From a checkpoint of a small mixture-of-experts model trained on Wikipedia: a sigmoid router.
Below are experts of layer 5 (counted from 0) of a mixture-of-experts language model. Rows are named router (the router's row for the expert), up (a neuron's input weights, with its number), down (a neuron's output weights, with its number) and show model dimensions 0-255. Each number is 50 + 15 x the weight over its row's rms, rounded and kept within 0 to 99.
Before each expert's rows: "gets" lists some tokens that make up at least twice as much of what it gets as of all text. This comes from a sample of Wikipedia text that the model never trained on. Tokens count by the router's weight.

# expert 107
gets: ".", ".\n\n", " a", "20", "0", "ly"
router:45 41 51 65 40 41 55 67 42 59 80 51 41 62 34 62 34 47 49 73 57 58 51 25 33 43 38 37 39 56 46 30 48 88 65 53 37 45 55 29 57 69 53 34 64 51 37 69 58 58 39 62 12 42 38 61 80 48 43 58 23 37 65 74 54 68 43 67 35 40 32 62 42 75 36 61 43 51 55 27 51 50 63 79 42 48 62 15 33 22 41 48 68 54 34 31 63 43 30 50 79 58 48 45 59 46 33 48 46 39 38 59 59 47 58 76 58 64 55 41 67 68 41 36 52 53 52 63 45 28 63 41 48 46 29 70 44 50 52 76 57 61 71 62 46 54 70 56 41 78 34 48 70 85 65 33 59 52 59 24 75 37 49 40 41 35 99 34 36 80 72 30 56 55 53 56 27 55 82 43 38 59 77 42 50 48 41 51 73 40 72 56 55 14 38 60 34 40 24 77 60 26 36 64 66 51 65 64 60 68 76 58 37 58 57 44 35 46 72 54 34 71 58 71 38 37 30 75 65 37 46 56 54 52 58 70 65 30 64 45 67 48 57 39 51 51 45 48 28 51 52 52 36 75 31 37
up0:43 31 65 42 71 54 10 49 53 64 55 53 47 51 39 58 35 54 65 65 68 31 51 35 41 08 65 61 37 16 35 68 61 52 56 45 43 51 63 62 44 33 51 41 64 39 66 48 77 64 34 53 28 38 60 56 48 45 40 56 58 44 54 79 61 56 73 54 32 58 49 36 60 31 52 58 33 54 41 50 45 35 51 48 49 46 38 22 50 57 34 49 49 62 42 62 30 30 63 19 54 37 51 64 41 82 44 68 57 27 45 40 60 41 42 59 21 65 38 65 81 46 62 18 34 49 38 37 54 39 49 45 50 99 49 73 51 20 49 65 52 49 27 91 25 66 63 72 50 65 37 56 53 45 48 40 36 26 79 38 67 56 58 55 51 60 52 57 89 62 29 54 45 50 54 27 56 85 56 65 43 52 50 39 49 63 73 62 77 33 67 58 55 51 68 23 27 55 26 67 18 46 46 57 48 62 40 56 63 66 70 63 35 22 47 26 52 28 71 51 37 65 52 49 58 35 48 61 62 42 64 36 59 57 42 45 49 24 34 36 77 48 45 50 59 46 27 29 49 30 60 55 79 53 50 68
down0:27 72 44 59 50 43 63 66 57 41 31 47 40 94 49 57 59 35 52 34 41 20 45 43 39 47 25 68 71 43 33 39 42 14 44 67 49 41 27 44 48 56 03 44 42 38 67 62 73 35 52 53 54 43 48 71 41 72 64 50 55 53 24 40 48 67 48 53 39 43 44 65 57 34 43 59 74 38 37 54 55 17 44 95 49 50 77 57 33 48 24 55 84 38 56 31 43 46 50 68 38 65 21 19 48 35 19 24 66 56 48 37 65 33 78 75 38 15 73 31 46 59 69 56 52 61 50 62 38 56 45 41 59 49 51 47 46 47 61 36 57 56 73 58 49 67 67 28 67 53 57 35 26 69 70 70 72 63 60 64 69 60 54 62 42 49 31 57 52 39 48 35 39 36 72 67 60 48 43 34 23 57 49 72 68 62 47 49 48 71 53 39 42 57 28 67 42 56 63 41 39 56 72 68 78 41 67 43 66 40 38 72 50 54 59 58 44 41 45 57 40 57 55 52 62 45 48 56 40 44 19 37 61 62 44 61 70 43 41 95 51 43 38 52 85 72 51 60 59 40 38 58 41 35 50 50

# expert 16
gets: ",", "u", "an", ":", "ir", " Man"
router:58 37 71 51 53 69 50 24 71 40 27 52 49 67 47 53 84 36 56 42 76 43 49 51 38 29 44 57 77 54 37 48 46 67 77 43 44 56 46 60 60 49 75 41 73 47 64 26 59 41 31 63 55 41 21 53 44 70 64 76 62 39 33 74 48 43 20 37 43 33 30 64 72 82 40 45 47 47 55 45 52 70 62 20 25 62 43 33 54 44 41 56 37 54 43 49 39 76 39 69 43 68 43 60 34 30 61 73 50 41 81 33 52 52 56 51 33 44 24 49 65 50 35 57 47 39 58 43 38 43 42 62 56 74 56 39 26 37 49 58 20 53 46 70 49 25 75 64 58 91 77 46 63 60 43 47 75 38 47 63 57 48 51 69 48 47 70 31 29 80 54 65 59 32 17 67 66 44 69 74 51 62 62 52 57 28 62 51 39 37 64 75 65 43 38 38 86 39 25 50 52 40 36 71 59 40 56 49 65 35 21 29 70 59 62 58 56 51 50 41 35 35 35 57 62 54 44 64 37 49 24 45 63 25 50 28 64 39 44 48 35 48 52 66 78 76 67 41 54 77 55 75 72 51 46 57
up0:28 46 53 89 57 36 61 49 43 47 07 39 33 66 44 52 80 40 55 30 39 10 57 37 48 42 45 49 56 47 47 57 55 61 53 64 62 30 46 00 44 62 63 31 63 40 68 40 49 47 42 49 32 25 35 41 58 46 54 51 65 49 54 82 42 59 30 65 31 42 41 26 46 27 47 25 36 49 50 44 60 49 42 67 43 41 59 33 65 61 59 62 63 67 53 52 23 24 46 63 25 66 47 50 57 48 27 70 39 48 68 57 77 40 16 69 45 53 47 44 73 46 51 72 57 40 81 45 54 71 30 41 53 66 44 38 45 61 54 51 44 40 73 34 70 36 45 42 59 47 60 34 44 65 40 51 74 59 33 44 61 60 65 51 59 26 64 64 50 50 21 55 34 41 78 56 63 38 40 48 48 67 55 71 36 41 45 44 25 48 60 63 56 17 40 47 49 49 25 55 53 61 77 64 79 40 32 35 58 41 33 41 54 55 44 59 90 53 70 63 61 57 43 40 52 58 33 43 63 12 88 44 48 34 38 47 66 74 24 27 65 41 61 26 50 61 38 53 37 37 72 49 46 36 55 29
down0:53 58 30 54 45 46 31 13 41 68 60 35 26 63 25 65 63 75 67 23 60 24 31 50 23 49 68 34 65 22 40 53 68 25 48 49 76 45 43 50 28 58 15 44 50 55 24 60 60 45 32 43 69 56 09 53 46 49 56 64 52 65 34 31 54 36 42 60 58 57 80 40 51 43 60 35 58 55 79 53 31 66 53 51 63 53 29 60 50 63 70 51 60 29 52 53 74 88 52 67 56 44 43 40 74 30 31 75 58 52 45 50 55 72 40 83 44 59 60 55 48 42 39 72 50 35 56 39 61 78 53 32 61 32 75 32 73 53 41 44 47 37 90 74 59 67 33 77 56 56 56 57 62 53 51 19 74 58 50 58 58 68 29 60 30 33 51 29 66 27 63 58 43 59 49 50 49 52 19 27 78 32 56 69 38 68 39 47 61 45 53 49 42 38 46 16 31 45 37 51 48 80 28 56 50 44 44 67 66 32 52 64 62 63 55 50 49 37 40 73 46 66 38 57 63 67 52 39 40 48 46 62 48 56 48 46 62 31 40 22 38 50 30 49 67 75 48 50 58 69 56 51 53 33 37 40

# expert 74
gets: ".", "ia", "s", "le", "io", "\""
router:61 52 52 18 37 47 53 17 72 49 48 52 41 56 41 63 48 34 35 61 41 49 66 34 60 35 48 62 53 66 24 62 33 47 91 28 34 69 29 52 66 74 61 44 48 31 62 57 54 49 43 69 37 65 17 53 35 67 41 56 44 28 41 48 56 50 65 49 49 52 31 47 42 43 50 44 30 29 56 44 73 53 56 55 42 73 61 46 41 40 56 60 66 80 54 66 61 53 16 76 58 80 52 81 53 65 58 76 64 67 87 41 48 36 81 59 36 35 52 76 50 47 51 10 62 36 57 52 30 42 67 40 54 68 49 40 47 43 34 56 52 47 20 64 56 55 66 32 30 47 78 61 65 55 41 27 37 57 37 27 54 55 64 39 64 42 63 41 78 74 55 57 36 41 43 79 58 43 83 64 58 40 59 57 48 41 47 33 61 23 42 80 66 33 52 41 64 37 47 60 33 29 43 48 39 48 59 62 46 46 31 49 44 38 71 32 56 64 89 73 29 44 42 75 54 40 33 86 52 64 28 21 40 60 61 34 39 29 53 61 62 61 49 53 35 65 55 47 74 54 47 70 41 35 50 41
up0:24 50 52 76 53 46 70 29 71 43 22 25 53 50 58 74 62 32 42 75 39 63 73 35 82 75 23 47 39 95 41 37 58 47 45 64 62 29 45 49 30 57 55 32 43 46 11 69 48 44 51 47 46 41 38 60 52 56 62 73 53 29 50 25 73 32 48 51 30 67 50 34 24 61 51 44 43 31 57 48 72 46 34 63 44 51 54 56 59 33 36 53 46 74 44 74 75 43 56 46 47 55 71 54 53 42 48 40 76 85 38 48 17 48 50 78 31 55 50 32 51 38 43 33 27 70 46 71 57 53 70 50 47 69 63 45 57 64 35 40 52 61 40 54 87 51 41 44 43 52 66 68 51 48 51 53 46 32 32 57 44 53 50 50 41 73 47 76 29 74 40 72 63 51 45 49 50 44 59 28 46 57 72 57 55 26 48 61 19 30 48 45 35 50 35 45 58 45 22 26 62 79 49 50 64 85 56 45 65 57 67 65 46 54 53 58 69 71 58 55 27 60 60 42 86 39 26 58 57 46 53 48 24 38 78 64 56 29 44 47 54 41 42 64 48 62 51 20 45 27 36 47 24 51 31 27
down0:86 50 43 58 39 39 34 55 38 50 60 64 46 55 54 35 31 52 79 63 46 53 63 40 25 62 41 59 46 50 40 51 66 45 46 56 64 46 54 48 53 52 19 92 58 67 43 45 37 30 49 56 42 61 73 23 61 55 33 63 54 59 56 13 42 29 29 53 38 59 53 44 66 56 37 36 36 56 55 66 49 73 53 47 56 46 40 43 63 52 68 44 77 36 50 23 38 29 56 80 44 27 42 32 59 82 54 37 59 60 55 32 04 20 63 33 58 61 38 48 37 45 41 41 77 31 66 56 39 51 35 20 62 46 67 28 49 60 37 34 53 53 51 61 13 68 63 62 59 53 19 62 28 71 51 75 63 25 55 48 75 43 12 40 04 38 43 35 41 46 37 35 45 66 61 64 88 73 29 66 38 51 62 63 55 38 58 28 48 36 48 54 40 61 35 53 47 59 48 22 45 38 61 56 46 34 40 59 40 54 55 47 64 26 57 39 30 50 31 54 59 25 20 63 34 52 79 46 54 56 71 17 46 56 51 45 39 54 75 52 55 58 49 74 55 55 49 46 60 48 39 52 51 67 43 64

# expert 38
gets: "i", "19", "o", " l", " L", "u"
router:38 51 53 68 44 64 53 73 56 68 38 66 70 81 58 64 43 55 48 47 48 48 53 30 37 55 69 48 62 64 48 43 55 62 41 49 70 55 66 64 50 48 82 57 46 52 37 62 22 33 69 60 22 23 32 64 51 78 65 45 71 36 45 76 54 45 53 29 40 24 34 55 21 61 42 43 40 46 48 49 65 43 44 31 22 45 52 66 36 63 56 39 46 42 63 44 26 59 18 52 54 56 30 21 53 61 58 69 64 70 58 34 55 35 66 31 42 38 13 30 57 39 54 60 68 78 33 36 18 49 44 42 72 51 41 34 50 39 42 75 47 65 22 79 73 44 58 33 31 39 95 75 61 57 45 29 69 56 30 28 69 67 37 60 54 65 70 50 62 28 71 56 59 39 39 81 32 47 70 64 43 27 59 48 41 61 42 50 40 46 29 77 67 32 58 47 48 49 41 32 44 28 40 64 50 37 40 46 51 51 43 51 32 27 89 76 62 38 36 54 47 63 33 65 64 47 50 62 51 52 43 29 44 29 37 46 44 53 47 86 58 71 45 37 35 54 75 67 53 36 42 59 63 49 41 53
up0:66 32 42 40 87 70 57 52 50 33 61 78 36 86 46 62 41 58 41 45 56 29 62 43 29 44 61 52 43 41 53 60 51 48 49 21 50 34 62 65 53 38 33 44 75 23 57 74 30 40 26 55 37 60 59 60 41 82 68 22 37 54 32 50 50 39 47 46 29 66 42 24 57 56 41 45 54 33 82 27 47 42 58 59 44 63 35 43 61 54 45 41 86 52 49 54 19 68 19 74 45 28 46 22 88 47 45 45 47 69 68 23 45 95 36 50 65 25 50 42 66 45 48 60 52 42 40 43 48 46 52 62 55 71 32 52 56 49 53 62 49 83 58 54 60 58 27 58 66 46 42 23 46 54 88 52 49 54 46 38 48 56 43 32 45 35 44 58 59 55 51 37 31 50 57 72 64 56 49 49 34 49 40 67 38 49 35 74 36 33 60 32 54 43 42 62 25 51 36 47 46 49 25 68 59 55 53 85 49 58 55 50 14 73 56 46 51 34 42 45 77 36 28 58 42 66 58 70 36 49 24 76 36 31 70 38 42 43 28 41 55 62 51 29 28 36 70 30 73 44 59 73 41 50 50 31
down0:35 27 12 55 59 41 42 66 51 40 50 63 43 30 73 61 64 69 75 46 32 46 47 78 46 44 52 50 43 46 50 56 46 36 28 43 45 30 75 59 62 49 62 40 46 56 36 33 42 34 71 42 46 42 38 72 56 66 43 28 69 44 59 47 08 60 18 50 52 23 53 44 41 67 67 58 50 51 49 62 67 64 43 77 43 33 42 45 60 56 39 34 38 49 58 61 20 45 18 51 20 52 55 51 52 22 39 35 39 50 39 36 49 57 47 63 46 38 36 15 51 54 60 51 16 42 48 40 62 35 51 60 58 56 50 65 37 63 72 54 26 39 44 57 89 36 54 51 87 35 82 51 38 56 39 82 80 33 55 51 61 36 74 69 45 49 55 32 55 54 28 46 61 47 51 53 49 33 57 64 41 24 66 75 46 39 25 38 39 17 49 47 36 57 62 34 39 83 57 34 27 37 63 74 47 50 44 43 48 43 62 51 38 60 21 58 63 73 41 32 47 48 39 39 37 50 70 43 40 56 32 73 65 61 43 86 36 49 55 36 26 34 41 37 55 36 67 49 14 60 73 46 51 81 53 38